config.toml
num_hidden_layers = 8
hidden_size = 192
n_experts = 16
experts_per_token = 2
d_expert = 160
d_shared_expert = 128
hidden_act = "swiglu"
moe_layers = [0, 1, 2, 3, 4, 5, 6, 7]
router_score = "sigmoid"
normalize_top_k = true
routed_scale = 1.41
balance_loss = 0.000171
balance_bias = true
router_cosine_scale = 20.0
router_bias = true
init_std_router = 0.0215
lr_router = 0.00186
vocab_size = 16384
norm = "layernorm"
norm_eps = 1e-06
tie_word_embeddings = false
optimizer = "muon_variant"
learning_rate = 0.00532
batch_tokens = 131072
max_seq_len = 1024
train_tokens = 757700000
max_steps = 5781
dataset = "wikipedia_en"
Below are experts of layer 2 (counted from 0) of a mixture-of-experts language model. Rows are named router (the router's row for the expert), gate (a neuron's input weights, with its number), up (a neuron's input weights, with its number), down (a neuron's output weights, with its number) and show model dimensions 64-95. Each number is 128 + 24 x the weight over its row's rms, rounded and kept within 0 to 255. Numbers have three digits each.
After each expert's rows: "gets" lists some tokens that make up at least twice as much of what it gets as of all text. This comes from a sample of Wikipedia text that the model never trained on. Tokens count by the router's weight.

# expert 1
router:128100124091122138087119179160113159135140110137108120113161146163131110118147135136118166118148
gate21:137124123195115135141101139111147130119085122187119126133108169102126145136110113070120128133138
up21:129158166128124184128130119161169136177083129121119142154125126127131085120099112104170140093153
down21:115072121157116133143140188141119136118120113121139169154160086114144165117078131127111132127185
gate22:103107111126124123142139184140127104154153114081145099084128148133136146089088174158122137130141
up22:167128121106151119122153153140146133118118109166133098140139151108124102133110149142112123126135
down22:159116129080121139099159115112129130140103142087156088114151148139137150104139159079158171068125
gate23:115169142149142131106107121101095118081151136176146087098138118144131090082117149156165103137092
up23:138135159085128147162154118163145152117102142153136143143101124155142144128154118156056129120119
down23:130155089146158106123120100062117117092141092149140105110161099105108151104093160135114110128150
gate24:130104147190112116115134144092131129114117128132127146093138135097162124103135111143150097108117
up24:116138133103102128081150111130106167123153109127115096104141147129125129124123140120124142117109
down24:140136157140150133105122131086176161117132095122129125133124090140159139133161117108134129137111
gate25:126150127103144091182111129081110093128148111146077109145161076153140131124139122113123120149158
up25:173120141183117119127106093166085184088151125140146116142114116131131098146164146123083119149133
down25:127142115147127096134106137112142122081153125096124155118109116176133111161146156131143157150119
gate26:118136086082122129133113137148130107105118134091162120180098101111160102117139106100128120148131
up26:148148088127104096087123124127098131135091103079149173122109158096127149115131135200138096139114
down26:102126145159108144086142114114156120149106142129080116131151132097087135126130139169074166122137
gate27:119158151129134166120127101131135161118136178160137114125134185084114104128131135131110121130094
up27:102125087125129125090112127143171119139151143124134146077110123161127117113103164125135157140132
down27:070128155098138124128118114134115113100142179164092092108098116100141079148103140149113121143127
gate28:151123159143123167115139168132155103141111137112150144140125129106118113116193122121120099089121
up28:111076137133098103127102113119154134076147112115158124128129166139088138131073109151127135139116
down28:136111141109140093110152120166150123152087131103162160122103127136103159136136097133163172111094
gate29:130105103136103131109105120133138105087167154148139099132094158128117125135098145147142142138159
up29:119087119117119102156131120141170104133142137112136147109145113137142108120100178138086137152071
down29:111136132125154110144130111114124164118173077078152055075115149116120142138111169107106103151124
gate30:135123098108136078127170168120112088163117128106090135139147144093152144104150127123136097168115
up30:106148101146106059162125147093103154106142105124135143079107106118084180111127119187184133103115
down30:132119121163105134112171184122123112132122131118165123135120139139127126148117151139109106108100
gate31:142143107133132126141072128168123145140115152176148120144121101136163148103134100086101142125140
up31:141118137092155126105112131129156129103129124148120114129117152114107137156100174105135106138134
down31:176098114109117153102162136140121147095126184169130138149194162112139122102141157108122086167128
gate32:161095141138136094094124138180137130158145145146128115115129130124116190125117126160146152126130
up32:130121114142142116082136121137155099107104089105154164116123152133153124120106134168145058109164
down32:089165152145098116104090118139075139112147169099185102125097138126118082129146138091154111121129
gate33:117118103113112124134164128181080135122137150077099069108115125099156162134132150106090121155134
up33:144128164138134104126119151167151116147169161124138118067135128107149131182130145111154102113158
down33:113144147135160126097147127058123143102164142105155114134150161126125169127136121155136115160133
gate34:151114102135147149141114149186145151124109137117116151131113129085135148156136141104125119127156
up34:120156123085122145104104129162156128083123139159139117095104131127134137128114122169124144141110
down34:152172139177131120162130118109103158080130098123144098064138135110192131126128114160093103166097
gate35:086114169173089101123097147155106120144107164112178120120150118172129153155171099140109118148153
up35:129157147160120114157089142098145154124138114095109145144131166094124091131152080165123116125136
down35:108123091119133141125166188146111122097131095152141135156143138151175146118108118143154118110109
gate36:148115093066141096103128105149159161132106143121157110112140138146116086114110121128121120108156
up36:146128144124142118123094132146128092127134130140086141181131141158139142110136161118152136087109
down36:146136132141127153127134109112107157102133126121132169070157096144170139154129164119134133151107
gate37:116146151135144152149116141128123124125147112122096151134146118132152121113124089124143165144155
up37:119092123156125118128136136128131154146111104148160120093102112118092114093121110154108075096116
down37:171114140135121176110128102163121130127154120092086126099140124139076150102135152141086138131091
gate38:138139137105102152124105117137123159138131149119085138126124082173127138134159118131087130140065
up38:135159125132125165165140088132125148158143099150124118123095130134117154111126109114156129067141
down38:124175115103135077128105133123115102136101123129159110111149130127160099101133128166124116138127
gate39:146045176152127165176137117164119121193145150107145132120152117137156108145114113145137115108140
up39:116139117119112132158133127113163132164138139168144075138139167129104109149120135064110099121148
down39:158153159134105129116120096089107109130113140083112141137146140153121130142132134133163109157127
gets: " in", "ing", "ed", "ation", "ated", "ic"

# expert 11
router:091122149148110181102101136132174112116062114117114117138141117108114156081132092142081135088121
gate39:147133164120042110119089178077173110123157139108108136113146127116124113106117112130117105131111
up39:126131175102120137133106154155125142114124125128113094148140147147146128115125119137137148062124
down39:131172149120039098144128120154116125126154098128126146104127131090150134144119121097100087132148
gate40:077128141136129132093150137114105129134107162102140126166140163124123145135107136116106122162129
up40:126105115137151126177084130141119178113102117134146170177124174106133124123131136153119116154125
down40:131179131093117108148115161141074113147155138129136092163131128145164076162102106154129104135153
gate41:121105126157065142141103125152165126167147112112103084124144150126110184155154130128100105137140
up41:154121121174131136139112093129106094094114136139116157128137106126083128086147118134112127134134
down41:164160128104171142144167162164101137160152142149136117117090141159154107138081171145137143121115
gate42:150133119185157137116124178118164140071126140138136109126088118076139122109084149131129123153184
up42:126106118140121125148133140150147160148112161119141119138124121113107085162119113117168144124150
down42:113134113106074120107114139110101136165152107174115133121113115137150149124128142177146148139137
gate43:118147157105178125130098145113203107121101087115123083096134111135105132105164087157086149125156
up43:090135157120127130114157106119156166113125118113104136115157127133117097159122138120110125143130
down43:129100111175096115108139114114151107167122179120121115123158136118100131124130128137105098153123
gate44:159120120128141109109153146169121082119109098102099089161119117090107079151128144152173079075101
up44:152128107117141152107136106132135125141126113110126086149114159111109129048116127146170071149138
down44:120136158103133125098111143129113116136121137180157123142125111177095115169130134127171112112171
gate45:121140131132134127146132100141135115114167130130128089127098111136135103143112069155093158117156
up45:169067149133131121156122123106131122139115120126106134158123144186159089139135094148125149129117
down45:146112140105151128131157172127111124151159137107146113127179133134093166099123131145140105098129
gate46:159139145121150166163082110131136110131143140113168107152147111123159152101161119138127112088065
up46:120103138108133149119128111091148099136126118173125103151118115103156180185122164143165079122132
down46:121135119118094092132132122151108168156153143131123105113135138157108098138162133093171108092149
gate47:154095148144130137114139130122151123110117125099130120116105099143162092134162123164127097113115
up47:186132149170130112147128127134145115128112120143165078119084098119119139116132151129154095103137
down47:078106083139108125169141112122135119068117119140128146165142088125103172132140144106144179134144
gate48:105099117138135112060167181133148096126103137108110142130163105101137119121171135124083108132156
up48:089168129131137154110108112105170180147122113093159157132105137103109156133118084156128126092121
down48:175148138135133131151154098135116095118143123142119115123111136077146134081170105091166107122139
gate49:156145119138107120092132163129101123132054127161173135133131152126100129112143116087082076148141
up49:150141138146168122184112140138130097141162125151101158135132111122174110118134108134122173122111
down49:114114120132114131090120130130143137115109180084128128129124140144106125143120127125129095080134
gate50:160138147130091069123133115106146114081085147123105087130114102107087139101099120127114121144152
up50:096130148158136085129152134099133164143136108144117154150149135072083141082133110164116131131091
down50:093112117106145186121131102113134162115137124140170124109151131152144160122096133092076099121105
gate51:170115121146135100146173186127117147117149154134143120077191120145117111110120126124136118147105
up51:127124167166144115078159155110120138170149128141140090135119101106085129160187113122148140091130
down51:127152082103156102092138145096124102127158118155149141118102099083147137129110135125135141122151
gate52:141180111103108128111115091127070116144195098134130147106104141125138117109146158093144088128092
up52:125111108112148152091107093139158110136103112105137124180141115098124118121133122139168101134134
down52:152099113158130167094162185107097145138177115132136117124112161146091128160094130091127156096114
gate53:168137133103131110129139137109145180133085111160100133135147099158107142100122071159137150157132
up53:128126163092125093128121156115120137154152118113148086109135098152108133124111103135128151114129
down53:112144097183113131149094115134093128173134131177096096160100168111118122141100156114152112147161
gate54:132114134155119095141124135144153130075132119187151129138083130140140092124121107129067147139133
up54:156134115153153105130163120093156109122164111147154130166146095119082130117149121091102112107110
down54:121161139095126143102141131128104116132115117108142107090084122100104183145134143120154137117102
gate55:144120121125162150137109111122158121122114106135108096161120118131158132117128078108117146082104
up55:105139128082129100108127087164129105155155098123117148140148113129130090129118153165147105139097
down55:125139117138155185135097145102154142137145087084178143099103115116116145144100071097100132126133
gate56:142091155123118130109132150097152126100145188101122105140111114130136122122144112110113157165162
up56:180120188128108140116178105117165119115097121101134115140140149127108135111112096107148097129068
down56:159115143148116133131160097115150110105060113121103149112131080116159128094132139106150131132118
gate57:139110115142114139140100152180082150136130132087108165150143145078126147129170102160091146118132
up57:124102145122145111168109154133091167190116139101095149168145152072143154136174116152096115094142
down57:134148130135121139146119123114106082139129104087124131137113130083129181141122086126145115125139
gets: " was", " is", " he", " were", ",", " are"

# expert 2
router:115130148122115132109116140120086194116129138093129101161170166103159137104135124134122175135120
gate9:158116172097116119119120127152147139105137140109133121148149124138155106109106111104122142178103
up9:067162109132155109121131136101136065122127102131129153183123118138143133083107129121096120147120
down9:099096116132145094171118127127133117123122145126129105135146121158153104107126128159116125127158
gate10:075168121139113136125161102144133183142113122120121164137113184115131124109092111172151149093100
up10:115132163132134191127161107130123182133172181104151099124129146095115129104127145104146172105120
down10:146090170120129086136119090122115140085146135134155146102185151134139145126109136097096111131128
gate11:168145145157128126151100139131141126108179125125145136150102150075139136090173108149145140115094
up11:107074133144136107072155166093105146113132092122130145133124128088098099127141125172141113143105
down11:094110133134074105102105124116153132097114091159152145139137113123142104121117148145154154139140
gate12:134131125136125088133106127162157140130144102115146144132136129164110090156117125100123116119164
up12:132144135127126142125140083119189127156095121087116151060168124126121135151144091140113100144126
down12:129146132153134109132194111114146116117112123136091127159159168124132105116131106125121099127135
gate13:144127126118121171111120190091133149152170135103101122154130149135110142131132081102160110111122
up13:163125146107119130120143087109165114121117132098094144139160164099118163100145163135110138150143
down13:169158119095172127158130107148101134107102174157139132148144122151088172082115159154124125120067
gate14:164117130134109142129136130146117135136174150089137125100118133130155114115159103159128121150123
up14:099116131177138121120134162123127115169164126114117107132115123128159133127095123128112130126156
down14:121108111125127143152159107101141088153104136100180118135121150156117114126124189169134122103137
gate15:114132129138093114079120153110129129131095130126168169096167118127129146157112086126128160104124
up15:158123108076094154101143082130116119111145099136138090103143176141105144126123136138104133139143
down15:145150122188148112162130089094088126111110190128145135163129123111161128139135091113137126134122
gate16:123103112120142128153159091149069111135128127154112109100103129126130121133127113145070116154091
up16:125106124108104155118125114166137156131128165145120140124122120128091117137116128115150100075133
down16:147111144135111149104121154128117113107146139124155118128147153171162126097099135141171078076068
gate17:113113124159156152151153128161128113112093117159125111122149106082159172112133092089135117147128
up17:139117091155160106143096182116111120138152156124088129141098133115139123093122159146108169125154
down17:160164130090145152103121082154134159173149105118150134113123088127133183120127121127107127124137
gate18:122112124123158120093123083103127142104108117110098122103112139158135128096173097157107112158136
up18:112163164145155111143138090122144121121180132130117113148109063124142129092137072117078122127162
down18:162119123170172124133129206129142145116170092159130155086097153154132103128113167134105137125137
gate19:163097154162138099132135113116107130138146112139138117110153093188145110106147106182109152167133
up19:141156139119140133153129100145169140146142104139183129136123088128150088140132132129081106152155
down19:156164127105134113119096127099116125124113118078156084147183144117161141139129132132128084125115
gate20:125090093134120182151140125128093155134168137120183119109123151123134090165072132112127125105148
up20:153181116148139156081139077140122132146133142125143174106135145075098090122133098111110128112102
down20:151157133157107108111077135129103101110123130149076141136142113123113144084187105154140119139120
gate21:120105102145172137103105147117079140151105120099140143123160154131178129138145122228143136153134
up21:129110146123121139169141108158084128143110109164137139108097110097138150129119116102137162112153
down21:131164133183119142114105131159097098120169144149100100139134152148104124147156098115134101113149
gate22:129147147129109133127098161085117119178137090091129129145158152111148162123108149107131106133152
up22:111120103138096132116117104166111129147115089169102150173107153148147146092116129091131130114114
down22:097145127133133149157141127144140141110127107151114116185128138099120148184102122072121127104135
gate23:134123144150077077140132137138118175098123102126140089180063149110154115088154172135111156098116
up23:155112110089112088077115099162175116175116153156150090095115096156173144136096137121104127139130
down23:088122155139111102142135117126164094084119137168119133161087115156089097107188131124129109172174
gate24:144150118144107146135156141111115104154086104141148156151148154122139125106131091108096157101141
up24:154152115153143163156094101118113141103131101182155108127117159102128160090091113142127146101126
down24:145137074134146170155097133151173155123175189071160101138102109147163154131117135069107156098161
gate25:106141132157086131143086091148116131130125127139084130105141115125142131070143116097105141113099
up25:160133120131138122096158167131129126153092126139121131143095134132108141140135164105092119106098
down25:117143133147138136158090130129145122195146087128161149106135114132095185130113136138166149149133
gate26:117102164134132068107070124145151135118122169110126092144098129152157115164166108121114134108150
up26:093123123124150118063116117083141120122167056181143149144152129153089146091104115119129157067119
down26:185117093098137135106139139108134118133167095143108122132182138124081174092149130124124139141122
gate27:144132131165137102097154166113126144130134119126124134112107097109137129146165133122162135110141
up27:116104106113101119150159110129084133137119139136108101142135113101153141106113103132131114132128
down27:157098148116135172129140125130177117140142126129128134124116114128093148123138143080124120124118
gets: " |", "|", ";", " John", " 0;", " Thomas"

# expert 6
router:124113092147132154060154131148122180093106119175083146139134152136159122099138110126097145096124
gate30:130139097124129111128131147161159125119099108114146110112137134162166097128161147119086088141175
up30:147095080121131090116118154147143165166164148141170150131149096131152134156136124163122141175123
down30:140126099132098106131149107131157157177149117114125112128081106114147122154120080098095141133081
gate31:080095129152144099122116104136165158095147134149088129171127149120154106168115133123127118162106
up31:096174137133139122112114142132099121178121182103142158122144073141164109149153100120083178105141
down31:123073112138119136085175116130109125107155149127154129119138135172190168115101123112116129117103
gate32:136122111120105155139129118111142141080144098139119121136163148133105091152141105091104106133154
up32:135124161138113116105112116120123073167134175151160101148142131142153149152134175111115133109137
down32:135152165100109154139113162126132127148124118171152116169098177086148094114113118113097091139141
gate33:073157115124136160105138146157139083161099106138156137115140132079107118123145131138132135096144
up33:152108128102139151141100103144153130036122101057170120120120132114126157102125158111067147154153
down33:147138177133130106091138088196172088134121134119119133105080132155138127136167102102138119166146
gate34:097156098181145093207153139141144137151127138126105115122151145124175115090098131138164117158080
up34:140106102126156122187156136100120150164113134107178139115154105119099117068103137138115134150120
down34:113130102083113160127137108123148121128150130139101108116132106153152107139113143127145130170118
gate35:163131123139122136088128124170182158129154143092095135098106157156070159096164110136115128120097
up35:068106130095128138146168119106079161121130127118124140127119161139184146141166165146097110136133
down35:103105114139131115136107112105117127160153104107149117179115121125120117138179141141123109113164
gate36:128105136129118156115170126111112162089144148112074112176155123133133092128146141122135145157094
up36:129125122115146142144136148141128131068123119149125128093101164165133106068133168125107170129143
down36:125155151102168133125172112141154114156128195187119137079117116160115123137129114107111147098123
gate37:109135112113132117125103173161114150113117115110060139168135152161103113111109136128060106137115
up37:149118104136117100135144069146115157170126133118154147103129124115133108122121144152091117101074
down37:128126141130080118125125081125059151135125104069097135129117119105132096155131104138153160091110
gate38:110163182127136157102102099132142083113131083093150148124160166139169126131105141140133120097103
up38:173115143174126159141110109146131122104142129154126119098137117095084141114133112132132125138114
down38:118147158116108099107123155123128142142127105129085154093181092077146084078133121136129132153116
gate39:108114097145124159110126126095151131093166124117130156157184101164136108113115109127096149131124
up39:129106099085098127080153170089142127101153150126107123155102151143166122144104100132158113167132
down39:111082127135149183152122147103156075112132148130158145125113127124130129111145134193093109151089
gate40:113120090141135146126113126135144133083088145116097133116151087128140101130129121141101087141122
up40:113146125138132111092144122132061141127142122117151159075137109132173109105148145114123123118151
down40:169089138123114120141151138125120107151107090129098130194108138152078141118108136106137125141081
gate41:119152119157148129133171121105110102122151100146123151127112110131135103085118099166097154099106
up41:101085057117139127106120148118124116092099135116140115119129156104117146127141131088141125111111
down41:134127136123071158131141143088125106151160117186128150119101128153136101135158130162146113122174
gate42:128144121164119098141128101113138168084122122152148081120111120124136116119142086094110153125113
up42:141149118109133120126129138144111158100155110123106115103095144148116140132152138158119114144085
down42:138076113114141133108125178102121062138181125129102126111107111130109132072120133121112130158158
gate43:096131123094113132109153106102141136098144140140127124121173147141125117122143123117116154153158
up43:103164128122140106155124110134106146158130100128098141112097144128136132151092084097152135138182
down43:130120103135128131126133134131120100075168106132104127132140080129122107175134128136095161106139
gate44:105158126107085122119142139119114137146106120146114128130129132095166125098107111111149131076123
up44:163162139168148082097087151126139137064090095145121147129102170109140156141105071112118155148106
down44:095090127128181138139113105115124165101136179125128127104103121114082055151127133107123138152139
gate45:131132118147162090091108136114138112103117134200101168085148107154134125098119115116127118176109
up45:129154136098120121099142165131110112100111116108124148126094105046117132135094154152157092123160
down45:092124156115143147115186123154149118115117115167132105131115159075133172113121115144142122156103
gate46:132122157166124133083105090114103111130096148127110131119125127181178090165117150157093132100113
up46:099123181081128136114130090134099113110130134132132087159106142122155184142113105124120155133121
down46:133149090126153119123088102139152086086116108140094126138148112153135076137137117139105110120084
gate47:132111143145130138141103115128125139130139133132124152164096161141122166135131118106098152084135
up47:105129102135159139145171092111155157109128135141118129090129117125145136156131122128132097111156
down47:131129137120103167117129083154108108111130144134128120133161103143147162086146106138119148148143
gate48:106115111124176131111135128105143113148139149134127094176129124153140128116175078133134116136148
up48:162117159099121159103141134132071142119134127124129162128079113092122181105091089139156132122129
down48:151144115102076100147106113125161087162112115185095103138168103150122127106163155132095156122159
gets: " a", " for", " from", " at", " an", " on"

# expert 13
router:138107131137132176127129138126134120138112136132152103110189172133131147127155098176097106101154
gate39:108150120143138136138116112081171115119123144144110152131133144128093110133082124157169160107097
up39:130160127126156141151140130144087125166123130091135159091108122105161115139141165121099139121107
down39:082117139109097124137122143085125122101111142135170089125171130174137141143130110102147103144153
gate40:140127116134085139122158109172168147124181109135141119123193138140104154133092125151105127143154
up40:104164185089088149128108177163154120164126146150105118113085119171128106130166164110085154117126
down40:155111105143119129136087102134145106126166107155153097154151145134171153106099122145132139100111
gate41:153163128138128140105137130152065144090136125113121126096156144135079123132149100137098123087119
up41:111154094171150081106075142162085114158102145152144149138132110104143135076141172096127150128099
down41:125115149121104161091105106090148103092118138128147122132142182133103120117115090133146103142114
gate42:163142147110098162093121127128108160131127146116162153162141190132137157165134049106100113166154
up42:141144125117114111104108162171139125122173166119123169124068126118124146130117119123103105121142
down42:102132151138147122086101123087108149160099145111147144158146136100135111105094070136179177142106
gate43:155176114084122173154156109115126154122088093097157123162143117126118100170120159112140128115129
up43:124155092131143142128110146118123116131133156094107118164133103133145138082126107156160137158143
down43:121161134114115149163148144108113158093077158120124143129101091114140098136145161101159115133107
gate44:156124132099125102136117163112142131073144114122140157162125143133103095123148117142160118122106
up44:121099150157144110117138104123119122101081110131139092168134103096112147098126110155164168125150
down44:079146105122119094175133178145141131117140148141083080085145113141081098109138153121107131136120
gate45:114125128111141096098149116106107158127148122143118087096084154105117125083080143131157142133084
up45:115107134152137132114149119123120144164149118146140098130096120140136136154128088113131158084128
down45:107105077100146142154152145125140134143173070084118096075145064123154081129143098109099104149129
gate46:128146144158134144108104104103126187167147142126129128119141111094106118138137125132121106120114
up46:111081150119130157122114176138103172169108142122145136130116171145115152072132135145125102116106
down46:144183084137099124143086081117128052122123114156134153167133076117117120169088094113107129159121
gate47:151090171117138155107138154135157125132108137146092101110174150122138115128094142150150133145139
up47:089179097141111109108150169134098129124143128107149115095125171124092131146128094149131151099130
down47:099113117152171130120179123112102142136108115137147101153109159127099123119110158153134160130140
gate48:114138136128109127080151116126088127101141113144113128120088127185115146136156131099127100155158
up48:150159150127139153113125144112154147147130156085155157088126151107133117108111131109114161086083
down48:151140193124154136140196133103150110128126136102133153157145162113142107137161086142133186123071
gate49:140153108122129157123169135120112129108130129116109109161130134188175160090118077128112129128134
up49:124146111123122130138099129065132164137129095130148149170165124099129117102139139117107123124109
down49:118086122116144136153172090137129096124116149137126104147105148121137141136108133174117089120140
gate50:090135144161156143139101130123131121114107187134137087134118116186121116100121137118104172129174
up50:125090131178093121142136145120108148139080137128096165122100140146113148100164115120136129153143
down50:111122142153160097147089124126166148103172106084139099126131113128111108112117162142118143137144
gate51:132101108156135101139111154115130158121189105156148118136127150096114135160108176152128146122115
up51:105092142131114125172121140116104146114126125095158116127093138136162132096137109122178129152128
down51:110101129092146094150099122095177124158151102158144102120162133118121171179113109131117111131180
gate52:138112121108125151122162166133129115093156085122106129152178147097138156104083107149151182075102
up52:169097160153126118134128162120129082122093128136155130115080118140111134116120165124129146130113
down52:114135093189118124120125120144149115123135139132129136119142177152083120081077087118106140129108
gate53:129134103093112158155144163158130115132142147090093106151102095155135117164134143162141110108129
up53:112089099120169132137150186103135114146070109066088123137142112115125194107138148164161124131155
down53:122095097134144127144166127135137146120092100102127118122096123157151108176099151159108114114061
gate54:136142113131163110097139149105128169145134132093110134089111133125138142161168102154122086156174
up54:137119175121147147111160128125130132116092118114104120126142120096105146138132137080121138113140
down54:119173129143141141088139144134106126140147112080132144125139177151091116071134168112143095147110
gate55:127152120139112104104118091128125138125130099096105110128163113176103067104083156138164139158108
up55:147121112136117105148124129134099112182144117142135139130085135069125102156144104133121177156144
down55:108162129136147115107108115087068156100144110143123088116127133141129134120141167154107151125137
gate56:143142148098126122112129111085141137134104109094154178117106120125101135130148112109131159143119
up56:143151154081150131136096058142099170149140114141144108118121128088119123165138119140146145132147
down56:116098123128126127126116112107108115091136136149140135112127119155146149141157113115115102100119
gate57:091113084108123152109122081115161134130117099122096123145139086111117123067187129147159119157142
up57:124162153111140118099132102165123103122120095142130100103146163133126131133093087110179159140134
down57:123130117147088121126104115134135117122127108167160157123197110118120074160159103112157148132091
gets: ",", ":", ";", "\"", " –", "s,"

# expert 0
router:130144098103107148153163145152136141122111140124130132133159116109131135119135132166101140130166
gate39:150147104149137105104117108129137116122133077135144136111140148131127189165117118121160111150135
up39:093116122117111122144126106154129132135106146090120146116132142141121141131128158121082144136104
down39:110112131142129138147160143142086130125121148097135124105115079162125108150113105157141109132116
gate40:160114100096153106132096128128127074183147138103067158171101087101148119148134145105123087120154
up40:104166154099115119148085147071115099141155100152108130097105132127093108115142124132141098104149
down40:100086125138155102118096075133123083134117114110115096114146125107111126174129138165122124090129
gate41:130152111081127123115166176141152116118120123120114132140124123124114146138183140111125143103101
up41:154121115125178120127107111189112140128135082117147124154119118145111145090132145110065141107120
down41:140128091102097166118149140123124129139175092125105107135137126134185132136122119127098142119133
gate42:120130137124132125165149137123141115158147069103099138140148136096129117164166155153111132140136
up42:074161113127122150129148131137134161109133140167108111118140139114137134122165152107103142103112
down42:143120129090105132127111122093083138149158144119110161100110113134115116120110122168147122132156
gate43:116091061110066107153147156123128144162098139105114106122128121151115104156140114132121100131125
up43:119138143130097188114103125172127111129116099109155109128136137148108123127148151132139114093117
down43:124121065089134144128138134150171132138085148127105107130143148120157100144125130098124104061142
gate44:120091113084144139143123117092167126107081114118108121163122131160154116099125131090122130168100
up44:135131110165124124093125142127108124128115143157128111147113148102170118133132105120160086106139
down44:124148109122096094099176106150115155157109142137147132146127151174121110111130128129126121140145
gate45:137126099151137163135122131121139154126126124117114112135142164104157140108138057158147153110135
up45:128127153084095110163098125127118153102153113135148131148121149188119117136117147116100157091117
down45:144109132124133058166139154147193126134163139083130140138108155123129103150153126115095143118134
gate46:086166140150157130105123128143119152121099099145137099131132127112169117170131148143069135114138
up46:140118082125126124140102086154103151119101107155102089115131111130117136144135091156074135139188
down46:148134149109124138113134129127101091086141108138084146141161157130174123130136143133119142094120
gate47:151142120147112084132080113154128076107145097096156144135146125150156146145100139132119111143131
up47:113141119119196102145125120146127122113122157165148133140140115104086167150154119131093115143085
down47:113130162108154143140116142143130122116193125118186132159142139100144120133132128152129138120080
gate48:128119111132127130103131113142127107113154164164161115150136125079121145188122141144146116152117
up48:115117080109168097119138115107155123123061122123124152155101131136154157070109158135168125148133
down48:144089169146150118141161098147095117100117156110116129148147140137120169133109108100103146174145
gate49:139148084117118155136124175126122131161171123128128104162115120143121137113176128120160121154117
up49:160120144102143099130106100114110099129100174144102135158085149119107120095136174100131089168102
down49:155113070120099090127123146107129127126166089116142120164137133110123096141143132144083134130158
gate50:138138130105148135155192112118106142128141139106133116140098138134121166105133106161101090085074
up50:125155119133115158093162128120103102110118130145112102149155143117127138117121178136103140114115
down50:130100153133171136117095157153108083103134154125158126117136184099125116155137134112140096112123
gate51:067137103102097148133123136180150092137116140166164130122166119121139115147128123155120123120139
up51:128087074102091109137136143161172145156110095146165144076155108119110121130107154123080127205130
down51:128107147110119106111106139126085125143094147131162079134130086099156126111139159148116097134111
gate52:098157157152128111127107119118143126157184121092128149124206090098114161143146087140144127150086
up52:147103132102110087140074102130154156168159133156125149109108123110119113141104141185157087087121
down52:141104118079211098125108110081141156125115096130119134121095114098134158156109169133123184137114
gate53:115127117120111119089144150134122096168174121166159125133174113122077177083179135158142104076113
up53:120138101142128105141102159133144129116128081117145113097112104127150158121098120100112152141138
down53:152125113125144122096151138082158118136130157091169120094092151150107123088148086131123139104080
gate54:158159158132109142079131133158113152129104134125147123155145142085129097172135113093094127136120
up54:141137141129139194137171111140129137123157146150133083132110165149079155121131131133123086135110
down54:128126098152121142153121148125169103199121110145153175136141135103160127104156140159073087144130
gate55:186133136156170089124157129097096120166152104131123151098092127097167121144137125110085130180131
up55:141175098123099133112135168123184117149148084169161128126144113098099149143137105122167126065128
down55:131132105154055148100130119092109102099152124115143123172113116120136099185136122159110146121110
gate56:196133133106127122121118069110169112124113184118120137163140132139113122143116136140096105113125
up56:169148101100109157124140114132086126129182111116149173129149111116108109128103141158140133078148
down56:101132158115156137148156168113150130122127144112154095106142137124118146083170174190139098102106
gate57:153138180129123109115150117108102115127112164104116107173116163143155096116129114101122136104171
up57:089129129157138111120124135113132147118139166101113091105106087116151126114100155105128117139153
down57:173159128131125106135120143153121095124116088104169116168108152152126140118094141147152087150152
gets: " ", " 0", " 1", " 2", " 4", " 3"